Weights of a small mixture-of-experts language model, trained from scratch on English Wikipedia: a softmax router.
Below are experts of layer 5 (counted from 0) of a mixture-of-experts language model. Rows are named router (the router's row for the expert), up (a neuron's input weights, with its number), down (a neuron's output weights, with its number) and show model dimensions 64-127. Each number is 200 + 30 x the weight over its row's rms, rounded and kept within 0 to 999.
After each expert's rows: a language model's description of what the expert responds to; "raises" lists some tokens whose logits its average output raises strongly, later layers aside. This comes from a sample of Wikipedia text that the model never trained on.

# expert 5
router,133,248,206,192,255,167,178,194,218,192,177,158,192,224,206,263,233,240,210,157,213,154,207,236,130,160,201,182,178,182,200,200,211,193,193,180,225,236,209,233,178,229,214,164,198,208,198,183,166,218,200,185,194,145,237,255,197,173,183,172,171,216,221,221
up0,235,167,213,199,191,176,215,174,177,184,180,221,306,207,235,210,235,193,151,219,213,205,185,170,203,167,231,168,241,175,187,170,195,186,260,158,202,232,211,235,139,176,164,243,218,201,185,207,194,231,191,241,241,212,192,193,192,222,191,227,181,186,185,206
down0,149,176,182,210,203,194,178,231,162,188,206,218,191,182,216,234,246,163,144,205,233,180,158,203,204,180,149,172,207,149,214,214,202,195,201,183,155,168,209,167,212,159,195,197,262,216,254,182,166,167,212,202,178,204,189,242,182,204,188,228,237,253,199,174
up1,202,253,225,227,197,241,201,235,167,233,201,208,213,137,223,165,189,158,164,258,209,246,261,227,192,231,172,163,208,184,164,198,175,237,171,205,133,222,212,146,216,253,176,161,215,235,197,189,244,190,208,228,172,174,186,186,167,190,192,196,207,193,204,242
down1,236,213,186,210,196,216,190,223,165,182,197,201,210,219,178,154,154,242,171,169,158,194,187,215,195,236,205,189,215,185,241,231,141,203,172,226,243,218,235,128,131,258,201,185,214,193,196,235,173,250,226,199,212,180,260,209,207,203,225,173,237,150,204,178
up2,223,157,227,148,200,211,223,182,211,195,162,239,281,198,261,188,215,159,196,208,206,209,192,212,261,205,197,194,214,191,224,217,170,189,166,207,170,188,240,235,248,253,213,147,214,219,224,201,213,236,164,167,235,214,178,183,186,242,160,192,209,199,178,168
down2,183,161,234,230,181,190,184,201,221,200,162,179,185,229,193,222,140,221,191,218,188,205,203,212,194,174,187,226,214,227,213,207,185,252,217,204,173,183,226,268,236,153,240,181,139,233,215,128,220,176,209,198,199,199,116,186,171,259,183,196,155,220,243,206
up3,190,206,197,178,194,204,185,198,164,207,216,189,247,211,213,202,222,135,202,154,206,168,190,259,214,192,205,216,208,168,218,181,204,175,196,158,183,154,229,228,154,208,178,173,239,232,237,173,224,226,188,179,209,227,213,168,186,183,203,241,184,253,242,186
down3,211,228,238,161,156,210,188,182,188,159,189,193,215,152,156,207,176,202,195,190,180,235,156,175,154,227,187,191,241,228,157,221,233,212,207,180,166,168,227,251,192,184,230,208,199,199,207,214,222,268,229,201,248,252,176,232,204,211,190,172,160,201,189,167
up4,221,179,202,197,126,220,186,188,224,171,235,206,186,256,155,207,231,230,205,130,131,192,213,216,158,153,188,152,206,169,215,182,220,171,231,245,211,184,170,213,161,203,217,263,195,208,180,187,245,265,141,233,218,230,200,209,199,217,266,195,184,181,162,213
down4,209,166,193,190,218,232,226,182,198,193,208,215,224,228,192,220,112,169,240,227,136,171,151,176,207,215,230,163,200,177,168,134,178,210,139,211,233,239,218,169,198,197,240,199,179,184,252,222,205,199,206,199,191,201,235,149,203,207,197,193,212,234,193,208
up5,171,171,223,233,234,223,160,194,227,242,227,206,239,198,138,195,222,146,164,225,166,175,208,219,191,201,219,162,272,198,228,161,193,188,219,171,210,181,188,200,172,159,215,180,193,243,232,152,164,187,212,208,168,141,177,185,184,105,205,234,201,193,206,183
down5,218,222,247,178,221,213,138,247,113,198,271,146,207,176,197,149,222,208,218,150,163,177,184,191,196,255,200,148,187,269,193,182,201,202,228,188,237,212,185,199,160,210,207,246,120,235,194,144,221,193,218,212,162,203,172,239,202,206,147,217,234,235,172,207
up6,192,187,209,256,211,198,175,177,226,225,195,176,256,182,243,152,220,193,206,247,191,206,210,205,193,186,165,159,187,188,192,175,222,235,175,145,164,195,273,190,199,172,177,200,235,221,192,205,180,220,173,171,151,202,194,190,219,162,198,291,234,194,160,179
down6,243,236,229,176,206,217,170,172,254,179,243,162,195,197,156,192,244,181,166,168,198,192,186,235,206,242,187,172,222,154,165,207,157,187,143,203,153,233,190,216,227,200,190,206,188,254,200,194,214,169,243,173,212,152,214,184,141,176,223,265,192,171,168,290
up7,163,236,206,238,230,164,170,203,200,159,229,203,227,227,188,169,254,183,231,173,179,227,223,216,184,248,148,205,188,184,190,184,209,175,211,212,194,156,244,233,212,212,202,164,242,230,224,198,192,198,200,135,207,165,268,194,246,138,221,224,232,170,154,267
down7,175,193,189,210,162,212,180,188,248,189,194,205,225,157,240,226,194,175,247,171,182,242,229,210,182,213,199,223,192,139,197,232,214,189,240,221,200,214,213,218,229,166,159,222,170,252,180,170,151,222,234,193,180,134,197,267,182,189,176,201,172,165,218,204
What it handles: Auxiliaries had, has, have, and but, after, plus single-letter or short word-initial pieces like d-ensity, t, b, rec-ruiter.
raises: "ut", "ra", "ow", "ast", "ain"

# expert 12
router,241,220,183,214,151,192,247,159,173,176,208,216,199,207,210,146,155,158,277,214,164,254,172,176,185,248,247,201,212,225,145,172,217,234,212,183,258,152,163,183,198,215,249,173,155,242,207,176,197,228,190,151,148,214,212,197,184,147,206,215,225,203,182,197
up0,215,198,304,204,214,192,181,168,213,222,179,205,239,186,199,211,217,180,225,196,215,223,214,178,181,218,188,178,202,178,178,187,124,142,196,154,246,237,206,221,199,190,209,185,225,248,181,195,195,171,207,265,209,214,225,182,256,230,192,236,189,178,264,226
down0,222,203,179,200,169,213,246,181,207,204,185,177,221,223,211,173,214,237,214,152,171,167,176,215,212,187,202,228,213,146,193,136,192,208,187,241,173,117,164,166,231,158,214,178,222,234,213,259,209,185,186,192,181,182,168,183,166,164,242,234,262,222,187,192
up1,165,177,189,211,182,182,153,179,223,168,201,228,185,182,188,240,215,221,220,181,197,236,134,189,165,168,229,181,190,179,190,191,192,129,183,209,205,239,155,174,201,186,206,233,215,167,151,225,244,159,199,188,238,204,170,230,223,240,194,265,218,183,171,185
down1,248,186,189,188,247,205,224,169,155,181,189,189,160,157,206,219,228,220,204,242,219,184,221,230,186,151,204,151,190,171,211,248,218,248,230,186,194,181,216,197,213,214,223,180,235,184,219,166,215,206,168,163,244,229,190,129,215,210,188,192,204,204,247,184
up2,192,239,232,226,211,226,199,160,220,240,170,253,232,218,206,189,211,170,236,232,252,252,239,202,269,173,203,135,210,181,241,195,169,174,231,162,168,188,230,181,215,201,185,145,225,196,223,176,225,178,168,182,190,208,189,179,173,196,180,179,199,182,263,240
down2,178,182,173,157,239,168,178,135,212,184,202,197,142,262,176,158,206,187,199,194,155,160,140,277,168,250,214,171,231,192,183,178,175,181,204,214,241,200,215,236,187,229,146,242,196,250,168,221,208,200,209,207,245,207,274,211,242,222,224,258,233,220,247,174
up3,180,159,197,189,215,183,219,225,195,260,196,213,181,177,161,231,231,202,154,168,254,143,202,228,215,233,182,190,193,175,220,231,189,157,195,137,213,249,183,175,141,242,175,166,246,222,278,215,210,224,218,175,184,204,171,165,222,210,198,190,170,203,239,199
down3,178,207,195,180,166,217,186,176,206,202,212,217,210,242,172,156,171,173,207,175,160,221,217,183,190,237,227,186,186,220,219,213,183,163,187,236,184,228,242,185,238,175,209,184,193,229,123,175,186,170,271,210,208,195,212,189,190,189,199,248,208,212,234,193
up4,228,210,263,228,262,193,187,265,192,231,193,210,226,197,266,232,207,179,195,228,229,220,161,213,238,231,212,205,275,171,184,199,159,212,185,143,196,219,222,227,202,192,205,194,193,225,257,181,205,159,199,184,228,183,188,196,205,198,225,211,139,189,202,215
down4,192,208,203,195,182,183,188,237,200,185,220,199,211,212,190,198,0,185,188,190,193,170,204,208,185,202,228,202,204,407,215,198,193,198,200,198,203,182,223,212,190,219,213,200,0,191,216,188,233,203,218,203,178,174,202,208,189,212,219,200,150,216,203,195
up5,220,169,149,172,208,274,181,219,221,206,199,245,276,147,167,208,210,183,201,170,176,155,212,226,163,226,195,227,228,150,200,190,153,229,238,150,158,196,242,214,170,243,159,218,238,198,203,184,186,205,263,225,201,157,219,192,275,265,214,192,144,212,219,208
down5,217,204,152,187,251,203,158,201,209,193,167,189,186,206,170,157,188,220,193,176,201,209,171,201,254,159,207,169,173,209,131,172,171,203,260,264,239,196,217,180,221,243,227,167,198,138,244,226,186,214,172,178,187,176,191,246,196,190,191,217,215,195,163,179
up6,191,167,204,209,209,272,187,240,200,224,179,200,172,223,186,224,219,180,146,211,165,202,160,239,177,201,177,173,217,165,216,138,194,206,244,176,182,210,228,197,246,140,185,203,222,227,205,217,227,245,213,209,240,216,160,162,195,211,210,198,225,187,203,205
down6,193,179,169,148,167,238,172,219,187,196,236,197,196,243,170,214,169,200,210,248,213,200,213,267,214,210,139,244,201,210,170,199,178,188,172,159,211,210,183,209,208,180,226,271,182,218,157,186,193,214,264,247,202,231,195,164,185,182,209,155,143,195,213,149
up7,174,191,145,246,204,247,195,252,159,203,157,232,240,187,211,220,222,183,184,215,227,168,185,207,227,161,183,193,184,191,201,266,169,160,195,129,154,190,180,248,244,197,183,224,216,194,189,175,199,184,196,237,170,225,212,170,222,224,169,204,182,183,218,247
down7,237,206,141,181,184,146,210,199,171,189,198,181,175,188,170,240,228,209,202,198,257,199,218,214,154,197,262,185,211,196,195,185,210,165,174,209,191,213,229,190,169,237,187,165,254,221,203,164,210,193,182,159,199,165,208,190,246,251,226,170,201,217,189,159
What it handles: Full stops ending sentences, often fused with the last word as in life., s., ed., plus colons, semicolons and == heading marks.
raises: " They", "\n", " Their", " However,", " This", " After"

# expert 4
router,178,204,213,156,182,153,191,265,213,180,228,183,194,228,165,203,289,189,147,209,219,226,225,172,162,223,164,221,183,198,209,208,166,175,187,196,245,188,189,242,152,262,186,220,228,168,237,202,194,280,213,223,182,187,177,129,238,243,224,211,174,196,240,177
up0,289,188,214,180,246,208,148,184,180,201,226,175,288,173,197,244,244,198,214,187,227,204,220,171,178,210,170,195,202,181,228,223,143,235,219,196,193,195,196,220,144,172,231,149,169,180,198,219,225,187,238,183,206,196,165,169,193,155,200,249,217,227,139,213
down0,205,173,189,168,201,232,214,197,212,169,179,251,221,182,221,191,182,189,178,181,140,186,162,201,233,220,198,189,223,206,200,162,213,166,171,183,211,208,232,166,222,177,222,247,204,220,129,191,166,202,220,202,200,188,144,150,163,217,151,168,223,185,224,192
up1,211,191,203,245,195,164,210,199,203,225,168,214,193,181,199,200,237,122,183,158,230,140,195,214,231,138,164,159,190,201,207,228,235,222,221,211,203,213,141,239,145,206,218,201,286,219,223,173,231,207,182,197,221,195,208,204,202,125,233,183,230,227,215,216
down1,235,234,225,204,176,156,215,219,188,230,186,204,209,187,193,207,160,230,178,170,171,228,214,145,215,205,177,210,172,177,224,153,157,214,241,217,193,173,203,172,244,203,207,235,204,138,188,211,190,190,289,232,177,173,207,241,205,207,184,197,273,179,205,160
up2,213,190,195,250,160,149,180,189,198,193,178,219,191,177,247,227,226,233,183,214,181,208,232,225,251,182,145,163,233,175,209,197,190,165,247,224,220,216,141,172,212,177,166,242,243,205,228,190,155,258,144,245,196,169,226,229,152,203,245,172,203,210,147,193
down2,182,232,178,172,209,178,165,159,186,226,189,225,191,287,174,253,180,196,215,205,252,222,195,190,214,216,190,230,192,199,170,181,204,195,149,250,218,194,153,150,247,203,174,133,211,175,237,195,230,218,227,206,158,233,235,181,250,190,227,177,223,176,215,163
up3,252,204,177,224,218,228,214,237,230,214,216,202,205,213,204,214,241,184,211,218,166,225,181,229,212,171,181,215,181,160,234,196,206,147,244,177,160,227,167,221,119,213,195,211,204,177,252,229,210,204,204,159,179,231,243,272,234,140,208,218,194,215,194,241
down3,181,232,193,156,206,184,227,201,212,171,175,223,142,198,212,183,223,213,142,191,187,185,149,232,193,250,225,206,179,189,188,126,184,233,250,204,230,236,179,222,200,199,193,196,239,223,197,232,178,203,197,197,229,200,219,211,249,234,206,221,213,163,181,189
up4,245,212,230,201,206,175,254,208,173,239,136,229,198,174,198,256,211,228,228,255,206,227,202,216,248,202,178,198,243,178,187,196,228,205,253,157,226,200,224,230,240,224,187,218,213,226,169,223,202,217,219,219,249,228,206,285,177,198,229,206,183,178,199,230
down4,215,176,188,183,242,163,157,218,181,159,180,211,207,170,208,173,174,252,219,191,153,219,213,158,215,212,248,252,198,181,210,225,241,186,214,216,181,176,189,225,203,213,200,217,226,198,225,187,231,214,224,231,172,201,199,204,204,170,205,152,193,209,223,162
up5,196,204,181,193,172,219,165,249,213,182,148,226,184,173,173,174,234,242,223,209,203,212,174,239,179,162,179,176,155,176,222,200,169,165,197,224,219,184,213,213,173,153,195,217,219,162,255,175,221,179,201,170,193,212,136,143,183,172,172,246,161,186,239,161
down5,153,196,186,179,169,208,202,209,168,250,167,177,228,189,148,215,167,219,172,231,227,195,217,193,209,216,168,216,191,207,179,154,196,210,170,142,220,152,211,230,222,165,146,202,271,215,214,207,230,211,223,160,184,211,182,172,160,151,247,218,217,167,165,179
up6,210,133,182,218,167,245,230,219,203,232,225,230,153,180,206,200,197,162,176,218,252,239,241,231,185,202,211,222,212,198,179,237,189,185,225,230,184,205,237,199,259,204,203,233,213,198,192,226,195,189,148,214,185,222,184,231,226,172,223,225,218,203,199,223
down6,231,135,180,188,159,194,218,247,172,113,211,169,230,228,193,246,203,243,147,188,155,264,243,269,230,181,195,209,204,220,254,207,208,161,202,196,198,168,195,200,221,158,219,230,180,201,225,163,190,147,197,201,170,180,193,210,190,172,184,199,195,200,179,190
up7,180,221,223,176,199,270,229,219,227,213,163,222,215,186,206,184,231,203,201,195,123,162,220,216,203,217,211,174,199,187,179,185,200,152,241,180,177,207,180,193,213,206,184,183,235,183,226,201,153,140,202,264,197,255,198,242,135,162,252,220,137,183,220,240
down7,219,122,166,222,227,243,157,166,191,148,202,205,153,210,158,147,232,212,204,182,226,190,213,206,223,191,164,183,208,225,243,132,231,186,202,219,212,227,226,181,176,259,153,175,185,208,237,212,230,196,168,222,181,156,190,207,232,255,181,246,164,194,234,251
What it handles: Inner consonant pieces and capital starts of Spanish, Italian and Slavic names and places, like Val-p-araíso, Gu-z-man, Rov-ig-o, Mac, McG.
raises: "ine", "and", "in", "ass", "ic", "an"

# expert 1
router,140,230,200,217,167,218,204,169,206,214,256,220,213,246,195,186,163,194,202,225,220,174,163,212,200,165,155,241,183,224,144,219,203,233,174,212,230,169,231,223,180,203,209,203,184,237,200,225,176,215,187,188,140,188,165,196,169,237,185,224,213,198,213,177
up0,227,224,191,244,230,236,175,207,206,138,179,245,188,131,232,248,224,176,169,220,213,210,241,182,184,228,173,167,212,176,172,237,176,157,165,204,180,195,152,242,174,194,147,264,227,211,229,152,221,238,188,163,178,217,245,199,236,233,200,274,204,261,203,170
down0,214,196,220,162,187,195,217,185,172,201,166,174,201,195,242,216,245,173,141,184,172,234,192,186,191,183,229,206,212,157,177,233,196,160,241,238,218,230,162,202,175,189,121,199,248,192,250,223,171,191,196,227,165,162,212,233,221,247,232,262,173,209,205,153
up1,186,188,238,171,198,237,176,219,202,220,198,268,210,165,201,207,205,162,258,134,154,204,151,262,163,198,185,184,216,188,235,221,180,209,234,119,176,243,208,211,227,188,164,188,207,191,205,172,237,235,216,189,223,185,207,174,242,186,234,198,170,177,199,179
down1,233,164,197,232,205,248,190,221,181,175,185,142,128,177,190,199,161,183,178,230,242,262,211,202,186,200,196,230,212,174,197,214,268,170,189,198,241,205,201,210,219,234,238,190,113,218,225,173,220,173,232,232,203,213,193,177,199,174,141,199,188,200,201,198
up2,279,180,196,209,201,191,244,208,241,166,171,203,233,171,184,187,222,235,155,197,233,191,208,181,202,190,204,168,184,185,213,164,118,178,218,189,190,215,159,265,169,225,178,180,216,149,234,165,208,225,241,178,303,190,173,208,186,217,212,226,196,193,159,199
down2,223,271,235,171,218,197,162,198,128,163,203,176,248,189,223,226,276,185,228,172,242,220,221,210,160,154,183,189,254,89,223,222,211,208,247,146,200,164,168,262,220,255,207,238,241,200,217,173,184,187,189,226,267,208,240,203,223,210,187,209,208,189,203,209
up3,184,191,202,229,203,153,177,226,209,217,192,251,226,116,177,275,216,203,201,238,243,171,228,210,208,228,189,236,216,173,195,221,171,209,181,175,193,202,202,192,178,200,161,147,229,200,241,179,223,241,180,223,209,144,257,168,186,218,212,217,175,233,207,163
down3,166,204,174,222,139,203,234,200,172,208,179,208,220,200,207,206,267,239,211,215,168,199,217,206,175,202,193,174,201,123,210,205,300,251,205,175,204,219,172,171,226,168,216,253,201,233,241,217,187,203,218,216,255,249,203,214,161,212,197,195,194,208,224,221
up4,193,197,208,171,284,192,186,200,188,207,180,227,223,189,279,224,207,229,197,207,167,219,225,147,266,197,191,191,228,200,186,210,195,235,243,183,210,205,209,169,204,146,217,215,197,168,245,195,213,192,196,200,222,208,235,187,154,201,224,185,240,219,204,270
down4,174,164,234,199,208,171,166,179,164,229,208,211,239,214,193,160,114,186,189,181,205,157,169,198,169,175,175,205,141,271,193,233,237,203,246,197,224,203,201,205,179,171,221,194,112,145,241,213,218,249,183,205,220,171,218,197,198,235,210,211,187,237,214,203
up5,233,201,175,254,220,187,254,186,180,236,153,191,129,228,225,189,238,149,169,217,203,194,243,240,219,189,168,198,205,172,224,182,214,219,208,220,161,264,196,211,183,190,162,222,210,167,235,197,175,192,210,204,199,192,219,182,204,219,248,154,182,176,172,155
down5,179,189,174,187,223,174,200,178,235,200,251,197,209,180,186,224,248,182,202,170,227,214,233,228,188,212,239,183,224,177,203,203,212,226,155,160,205,188,214,170,191,252,190,200,240,198,197,177,193,225,230,217,178,207,212,228,176,220,183,199,215,187,232,202
up6,188,224,258,156,246,209,197,196,280,185,257,237,153,226,215,151,196,204,271,199,179,194,207,154,197,227,202,193,206,177,191,186,160,200,184,202,215,206,267,157,190,196,204,175,214,190,197,198,188,212,263,164,188,184,156,213,199,201,211,215,172,201,244,249
down6,180,231,197,206,163,187,229,206,207,166,164,212,170,217,232,205,33,194,271,188,228,174,214,216,188,192,167,214,209,309,174,191,214,214,176,171,239,169,221,201,159,192,181,181,95,206,163,196,196,218,233,204,196,190,215,186,194,258,200,195,188,199,193,197
up7,205,191,237,191,193,212,192,160,223,159,250,221,188,183,232,174,203,180,208,214,144,227,203,205,175,247,193,162,219,197,211,160,222,215,194,182,211,248,213,158,189,210,190,217,218,208,201,258,209,211,197,158,147,225,240,200,177,170,270,155,205,226,188,199
down7,193,244,227,236,209,158,173,209,179,219,198,213,183,231,250,241,305,229,234,222,237,185,233,156,187,215,169,197,206,108,240,223,144,160,201,258,268,207,222,213,177,194,206,199,238,174,212,243,162,158,200,182,220,173,206,190,207,298,228,192,198,180,189,159
What it handles: Line-break tokens ending list items, table rows, paragraphs and section headings in infoboxes and articles, plus sentence openers like was, Its, This.
raises: "\"", "\n", "."

# expert 6
router,208,254,208,231,253,192,187,174,161,226,142,214,191,180,213,252,193,224,260,189,231,225,253,195,265,222,194,195,215,191,220,208,213,153,229,206,187,182,204,149,221,118,156,207,190,211,206,187,236,169,195,212,248,210,256,237,230,184,191,217,210,128,212,217
up0,189,187,208,180,201,210,149,139,187,221,180,245,267,175,198,208,205,178,203,157,154,209,239,160,176,179,204,229,231,188,225,240,184,180,207,201,160,196,204,212,186,255,237,213,225,221,277,210,218,211,214,181,190,172,200,178,259,218,242,142,174,176,188,165
down0,207,208,195,254,195,236,209,177,210,186,172,179,211,221,183,141,224,243,227,237,223,233,222,141,152,196,236,149,195,169,155,161,218,247,192,202,214,186,220,168,219,205,197,203,231,214,199,176,190,188,164,199,205,251,215,194,206,185,183,264,178,172,258,202
up1,278,217,240,225,230,222,208,229,200,239,215,254,277,227,172,212,205,210,174,215,173,160,232,240,159,185,143,156,217,198,204,181,195,154,227,205,153,198,179,213,150,142,199,177,224,135,174,211,244,180,209,238,185,183,188,247,202,186,250,200,209,216,196,223
down1,200,171,218,146,190,203,245,221,145,237,235,174,209,162,237,238,245,205,208,214,231,182,206,182,225,209,191,194,217,191,180,213,206,213,183,208,187,132,172,174,126,143,220,217,195,192,184,187,209,193,239,166,170,163,216,210,214,212,221,199,274,158,230,195
up2,229,176,197,181,175,203,164,221,218,227,176,197,187,198,157,176,207,191,225,165,171,209,193,258,168,174,199,178,150,192,213,206,153,214,228,224,163,173,188,180,198,211,231,209,185,200,214,221,217,220,141,215,239,214,143,190,241,191,223,224,184,215,165,201
down2,172,249,157,187,129,181,233,207,250,196,225,228,216,184,211,192,174,172,183,228,165,228,168,221,228,171,203,226,229,224,225,159,207,239,162,180,175,263,219,221,191,188,206,163,107,187,267,182,265,163,222,115,189,232,215,195,228,173,186,199,182,185,200,233
up3,212,199,181,257,224,172,274,185,196,234,188,227,190,185,193,264,251,160,171,195,219,203,249,236,174,217,145,188,243,195,225,208,206,189,179,178,239,194,228,203,231,205,213,201,222,259,191,179,196,192,191,227,208,198,221,231,250,225,209,244,184,209,236,237
down3,186,229,173,167,188,191,242,178,201,220,167,250,168,182,168,198,182,215,173,186,219,225,146,202,232,265,193,213,174,203,212,170,189,199,220,168,196,240,218,220,248,198,213,148,209,192,212,182,199,216,235,228,188,221,195,238,195,176,207,230,133,222,243,195
up4,229,196,253,207,173,183,198,236,222,202,215,210,164,190,244,222,231,211,206,194,228,189,169,236,230,208,227,185,172,169,192,116,151,214,257,176,197,182,173,271,159,173,253,147,213,221,220,218,221,192,153,163,172,219,234,216,221,192,186,164,244,180,235,194
down4,169,213,231,201,189,225,266,180,201,151,155,241,207,204,196,150,189,179,185,176,180,223,180,244,162,210,182,202,231,179,249,160,148,137,199,243,177,194,195,179,216,238,222,191,215,191,171,202,145,194,220,225,128,238,160,236,203,188,139,189,198,220,202,240
up5,223,180,188,215,183,237,165,191,195,170,192,272,217,168,208,166,230,206,183,274,224,250,225,211,173,213,201,199,153,209,139,154,122,206,238,150,229,216,223,226,196,168,147,188,208,245,202,138,177,225,183,180,184,207,212,192,223,205,232,240,228,223,192,178
down5,209,171,196,206,227,178,212,172,193,231,197,192,218,169,212,155,176,172,234,159,168,208,134,208,238,254,211,196,164,190,206,234,191,163,150,217,168,211,247,217,228,170,218,190,193,209,188,173,198,177,244,181,190,190,186,166,256,213,169,201,192,248,193,246
up6,176,160,216,185,151,245,142,224,229,189,210,183,163,193,217,208,222,158,239,168,221,204,149,232,255,215,195,168,166,180,164,199,204,168,196,216,230,193,175,200,206,166,249,150,196,204,173,151,231,168,214,208,168,185,229,192,232,176,194,228,164,230,187,183
down6,213,210,278,239,212,146,170,224,172,221,126,204,161,176,184,254,179,186,221,174,158,220,140,179,236,205,182,181,250,188,218,207,193,174,201,190,213,199,232,227,171,186,225,250,171,234,138,184,131,219,211,231,164,172,249,196,199,221,214,143,193,166,160,230
up7,169,203,176,197,208,214,203,252,199,192,288,184,205,242,179,209,228,188,192,185,260,174,236,224,200,179,153,186,234,198,137,184,204,199,222,193,252,218,198,201,173,228,185,214,207,147,229,191,191,220,167,218,216,235,196,208,182,192,168,183,240,177,206,173
down7,181,192,170,223,148,221,165,189,165,204,185,210,148,232,208,256,204,128,198,261,171,187,185,224,171,196,195,210,175,222,183,184,233,180,189,225,205,192,201,249,224,188,174,261,239,191,180,242,219,205,259,195,201,134,229,182,201,195,199,179,185,251,223,243
What it handles: The word of and mid-word stems of common English words before a suffix, like hard, deep, sid-el-ined, dro-pp-ing, ass-et.
raises: "ing", "-", " and", "f"

# expert 8
router,206,225,232,155,241,184,207,211,243,168,168,214,188,169,209,210,199,192,182,215,199,184,152,199,189,226,213,199,181,194,185,187,183,195,233,208,172,170,177,214,217,192,174,197,188,172,200,144,212,151,224,179,224,232,193,242,219,238,209,151,239,193,252,249
up0,248,179,210,209,113,215,231,211,202,203,235,237,232,211,207,138,220,175,232,190,186,193,138,215,183,242,173,231,168,181,167,234,158,214,162,150,171,168,147,222,228,269,221,239,219,189,271,221,209,242,141,160,145,213,208,156,199,210,216,196,183,230,234,203
down0,233,161,235,222,247,226,230,220,213,165,209,152,149,220,188,246,210,179,209,172,203,213,197,172,192,223,199,165,186,175,212,211,182,250,208,143,226,135,209,226,157,200,181,200,235,192,212,181,154,233,201,190,181,173,200,194,206,161,215,265,204,211,246,204
up1,245,195,219,193,223,185,210,236,176,227,156,196,242,208,157,199,211,173,176,253,211,147,219,196,191,205,191,183,205,182,161,195,191,205,256,210,216,201,165,222,206,234,204,237,209,228,185,168,188,206,236,169,211,189,163,193,183,181,226,198,201,166,196,220
down1,189,161,217,188,182,186,191,173,134,211,234,173,202,143,273,187,241,210,221,224,172,165,210,206,161,176,214,178,155,268,183,181,191,249,199,196,225,218,179,258,166,162,181,211,221,175,190,208,187,182,154,209,221,204,201,265,246,222,216,197,237,194,217,178
up2,266,156,197,220,180,170,162,230,208,234,202,197,247,206,218,158,220,155,189,277,147,194,222,262,265,186,214,215,224,170,180,229,161,198,213,199,177,181,171,231,198,207,218,228,190,187,245,186,238,253,170,261,197,245,142,192,217,175,179,186,182,203,104,240
down2,201,160,194,218,236,179,220,234,133,173,167,174,239,221,159,211,135,207,220,122,165,208,209,232,179,195,151,171,223,270,214,235,185,180,202,207,208,195,205,229,174,257,190,206,244,243,182,124,185,212,207,182,210,167,237,190,216,166,163,209,215,271,204,193
up3,172,209,224,211,152,162,193,249,221,171,177,154,231,155,263,131,199,198,184,174,164,217,228,263,211,201,212,212,178,199,208,186,215,162,240,219,153,196,215,217,180,193,229,179,194,172,219,204,219,194,191,149,240,183,198,186,206,163,190,223,200,194,204,207
down3,199,192,183,236,231,240,184,240,215,253,148,247,179,200,218,199,170,138,228,171,186,206,239,238,191,234,165,213,187,266,211,195,99,220,167,248,207,192,179,216,233,181,151,174,86,204,242,190,207,211,206,200,182,198,200,198,162,165,192,185,219,187,197,207
up4,218,155,161,208,160,170,237,236,223,182,222,206,194,195,246,116,197,171,225,249,273,177,212,263,142,169,224,215,277,198,174,208,143,272,221,228,244,212,200,190,190,145,220,198,231,219,183,210,189,149,221,213,233,281,181,156,207,206,189,263,183,240,222,224
down4,245,230,184,132,203,169,181,173,230,210,242,227,211,175,168,184,142,129,181,227,206,214,226,232,184,176,140,169,222,218,170,208,212,157,232,231,221,224,185,211,210,205,173,195,220,265,159,181,211,198,233,151,246,210,186,183,164,244,256,203,182,225,194,203
up5,294,208,223,183,220,175,239,199,183,232,196,225,222,176,208,213,213,218,168,236,178,206,166,217,218,214,190,168,203,183,191,206,175,181,155,202,243,244,196,229,157,212,170,160,204,268,187,205,199,191,230,214,184,146,183,207,170,141,206,235,214,193,205,171
down5,164,235,246,202,190,179,209,215,170,190,197,185,240,175,178,232,168,206,178,279,173,197,159,208,179,240,188,228,172,180,177,188,245,215,170,192,185,199,216,196,180,184,262,194,197,196,146,174,166,268,242,203,173,160,209,166,160,224,171,185,251,198,210,217
up6,179,170,242,216,235,132,180,192,194,188,180,191,170,188,158,216,220,150,183,233,261,230,234,235,225,157,178,198,189,186,223,171,209,168,233,197,178,206,147,176,187,239,151,208,201,150,183,192,200,245,222,217,276,165,173,227,200,232,186,204,220,178,166,222
down6,183,149,230,181,169,181,182,189,225,141,215,182,235,152,240,180,169,181,234,176,118,248,231,172,174,168,217,221,175,259,294,232,130,135,173,217,180,182,192,294,205,162,225,271,133,240,244,211,167,196,229,225,187,243,182,246,190,181,163,214,226,209,206,196
up7,194,208,222,172,180,205,246,169,229,216,188,244,217,171,176,172,218,169,272,249,162,173,207,205,240,165,174,235,243,178,197,196,218,185,220,172,148,166,262,150,234,189,216,211,214,229,259,217,248,177,197,192,246,181,251,207,233,179,182,221,210,230,204,172
down7,241,241,228,220,255,134,174,238,169,239,255,164,187,207,203,223,218,198,162,225,222,226,135,210,185,177,169,205,164,166,192,182,221,220,185,184,212,157,217,259,171,208,172,161,216,208,148,198,175,268,235,206,197,191,187,174,219,259,224,167,198,166,183,211
What it handles: Common nouns and noun suffixes right after the, a or his, like age, team, film, season, days, -ation, -ment.
raises: " and", ";", " in", " with", " to", " for"